Weights of a small mixture-of-experts language model, trained from scratch on English Wikipedia: a variant of Adam for the experts.
Below are experts of layer 7 (counted from 0) of a mixture-of-experts language model. Rows are named router (the router's row for the expert), up (a neuron's input weights, with its number), down (a neuron's output weights, with its number) and show model dimensions 0-63. Each number is 128 + 32 x the weight over its row's rms, rounded and kept within 0 to 255. Numbers have three digits each.
After each expert's rows: a language model's description of what the expert responds to. This comes from a sample of Wikipedia text that the model never trained on.

# expert 56
router:138088101080112100096153168058137147145078132127169153152164137199114132155140068112141093137104136109099168141164148102140094111175112113105154183112146089107158110141081044116158171174149117
up0:102132122091131134122136114128080067111100154147095163130126165117120200126024082083125076205114144118099159147114107099111131152107142125131157182142166098046115139153134099101127128140138094
down0:130216120186144157107109145137150134092119133151165121126152098192169137157111162143147136090126187170161153134082151159090187111125104104159111143108118105211095147146090147096137137079111155
up1:105154111123022117094156138125122137111138044079130121145100141113140111129116068099171190121142077084171228099169146106133073094080159147152092149112169124146127164093115089113161128098092099
down1:152088143128131131108139102061084170101175115085142131094109148170142162141199109093143152073195157129110127127164099151162155135104190169145179120175182118115099122110165157128147076142161124
up2:137099193135115065127164145124085107140141066192136040105129122133133169172122125140144123133110140131162191079093128139152151057107137087116080138130051109103106207117119095127092122152109116
down2:110130171137047187140120091098133155189122183197171219163134154086066186098136074077160121101147128127134104168123184169112065140090101155131130097096097131145076172112137108142172196098173078
Description: Country and competition names. Place, country and competition name words in sports and politics text, such as South, Romania, UEFA, Premier, and pieces like An-amb-ra.

# expert 29
router:171131139129164122130136073106168139129136098146174091152195164128037107128098112119112116160115164090101136085206157086098110123183129105056157112100180099078066156159117059089163139161154109
up0:097166125132129122159121154089185060093093107165168139101134133178109119158119098126062111123116173160135120084116136049153133088140090135109178149111133156144185132163142156161194127080162171
down0:165112177171115135130131099133168163136146141120079147066106113086144109108132117178116138151144114106157133104115134159113161158139167056220085046113139154107145101153116145126171149127085141
up1:114139137114079101097150134108159160099144139116162092127120168109078086113124157099132170144155077133148148117126214106117180118122198091116186164141170120099131078094110099100159161086122097
down1:129157135144158088100134085113159175134146132061209164142088176117082106121175112188101074141131093097043138055121140128170125150124161138117167175090177116142139133139155147129135146115170116
up2:152126110134188093141119116143159135060133156099154119140155112128091115115025157115130140165092206133129069085103109103205176077180145157098120164107066179165107152106101067155079164191194146
down2:072140096105115114166142108133101083094120166171146123117154128165157093125182101137137147116106124141191109164106142108143153162101113087095132117134160132111138160075118127172152109097148135
Description: Words starting titles/cells. First word of a title, song name or table cell after a pipe, dash or quote, such as Nothing, Bottom, All, Un, Live.

# expert 3
router:109149146130174153115061071161198132035148107133222111153161145092099113111080098116094132151154151084104184101171133095100104131146168104136162143100156122108069122170082076092167138157135102
up0:134133096103112083127158096182131148122130091119166073129129175131117067119140147086111080176142193121067119112158136132141087107127110069113091061070133129116127080139092122093121202141118121
down0:190115127148150150147096074142118143200160159120166147145140180084103174103099066158087083180139187115136106169137145148142200104171086152136130088099129115093123105099125173082077178136101126
up1:159173123123148118116040117149123163133165099134175075133087162124130124132138136096109090119100200149156174077119139195102184103084143155087160156147160113119115055054079115122143153225072105
down1:132111103104131102105087204128087127120170091079103100059160152104069153162078163089096122118138117112081156127074082194209118151133162144152118098130127115110121069116150139134129120128096133
up2:101115170083086095166117145140101124108118152176148134126113089103119099129090138104121118188065095109123096063082145159159088089127145117146124129141090084121136090070133086091196171063097132
down2:106196122145131087058107129115101140120132137110135172088118102113144130171168131157128086124120138137138099106094139130179137148135203173091200138111154105151091111180095139128146118069099108
Description: Clause openers and first names. Subordinating words like when, if, before, after, and the first names or name starts in narratives, such as Tom, Mike, Cher-, Serge-.

# expert 46
router:161145096100082130089150115152114114165135137172106095145207151116129133059115127104079080136110183107112158088156131084139119114153136122108165156095095106118053130162066088099155172150175113
up0:142143102117121115146180194136100129074088176111136101127122162156092123176121060075169124128170111113131122126114171077133113133163079171106081122113130039054117141135104049163125161169204113
down0:099165190160125105152119079170171147157078133147178133100140097143148113143112099175113151103136181112124138191100132161156133167117131160107089129147146204146082145164129132130097135077115200
up1:160112127155132146178120158106180090169106179082143110140151126159096087120127201137141172108165178139145195138092163061107141078082119081137088168109058110193146121141091067071128181174064152
down1:149147062188158115134104105096108084159131174122175120106118143096135152132135153168146118123123150107185147171089139135131100188141189125103097131142050109098224133081135127137083124180117081
up2:115072191154146102140162154155133161152138065202152143116152096174131154130138184114138151123117137153110128098126174047135125125125123094149172141156093137115115153158060097095177165088165158
down2:154154139148140086109072137137111124092082101160098166083158153162122087109112104115066103125131134131174134167133115155138127157087171196110100052120135142124132110158104144152046089111125149
Description: Location and place words. Heading words after a place name in infobox lists, especially Location, plus Road, Street, Creek, Town, Singh and Khan after names.

# expert 60
router:105098106101175044102121098108172159137101115138193177162122145184140107135111081100100110160110162114096163102175191105148083102147061090116137184088143091073122158132076043105150167162154100
up0:069103182113127137172178174130178110060129177128070165175126176148123132103060163127048123119143090131122158141169133087113054136145143075138121166126090125159114113101125059144142149120074114
down0:085155088118136060143159102182154189125053074118108160105177146131138138175113171073109182146086111151104174145144124088160156166154086121107139142159154141112158193138161120101132094081092187
up1:111089146162154089061120131177134094088122094160124077123178068152124167105160062181125129155117182153148112133163132125168137129150069140082103062163086127178163142081157161143123111102186108
down1:139148044124116150083149181086086128167140132118104127138168146104103176146084163104170098113125160117193135207127169121129136126117110161199119181188082140101115090128108125128160202113111153
up2:115107166064188080138144145098132145128073144139169130144177101120121162175139153093103109115132155127099092161105147046099123112140107124178213175151117149114207150165075129149129122116140126
down2:093153153155133113125144107168027106116170189109069140088085135122115112144092118101108170089148102126211205135111134136179210128154106146122100105177154098104116100135155115128088139089183139
Description: Math exponents, table numbers. Superscript and subscript markers in LaTeX formulas like e^{, and closing parentheses, pipes, decimals in numeric sports or statistics tables.

# expert 19
router:167140148121122135184114187183155142168179098141140124139155154125200081074141111103093109136142160121107105031124152090102098089143148124105150103103124120171150056192099086104142146167133102
up5:120158113116120082109094123158147130182145166170127141106137135060165094119086111069118151099166111174171121094180177117085079140129147143132112088148159102159104116140081134142113131144170071
down5:074102106122151128075138070097133135064078168093036077157178107153158084137127142130134156166154176143165087150141172137145143131130080117146119147108103124149203182102121191138104102163158134
up6:123096127125085086165104145131182135195128137109100088122123131091112119118093154146103095127146143160105116180123218101096124137150128091110122098190102121096150166101080086106141158130119161
down6:147115114165174098099171193096173113086116166193093125158138148106145086082051068127080083083131106069173158074134130131135149129075166178167138075160105160124140120099081135100101094092099115
up7:155082098087126199055095180164165106108116087142132159219135116155146130124123119118092089098154139126126117105151146111155104134082139112161129101136118138151167151105096113125102101164098093
down7:122131116088135127119099148089125161119163148067121171130090143110116191206198129115122145149142116033082169094124092076136146178150159126155118076139094075180203129100148079141120090081161099
Description: Mid-sentence verbs. Verbs and verb endings after a subject or "to" in narrative prose and plot summaries, such as used, found, praised, retrieves.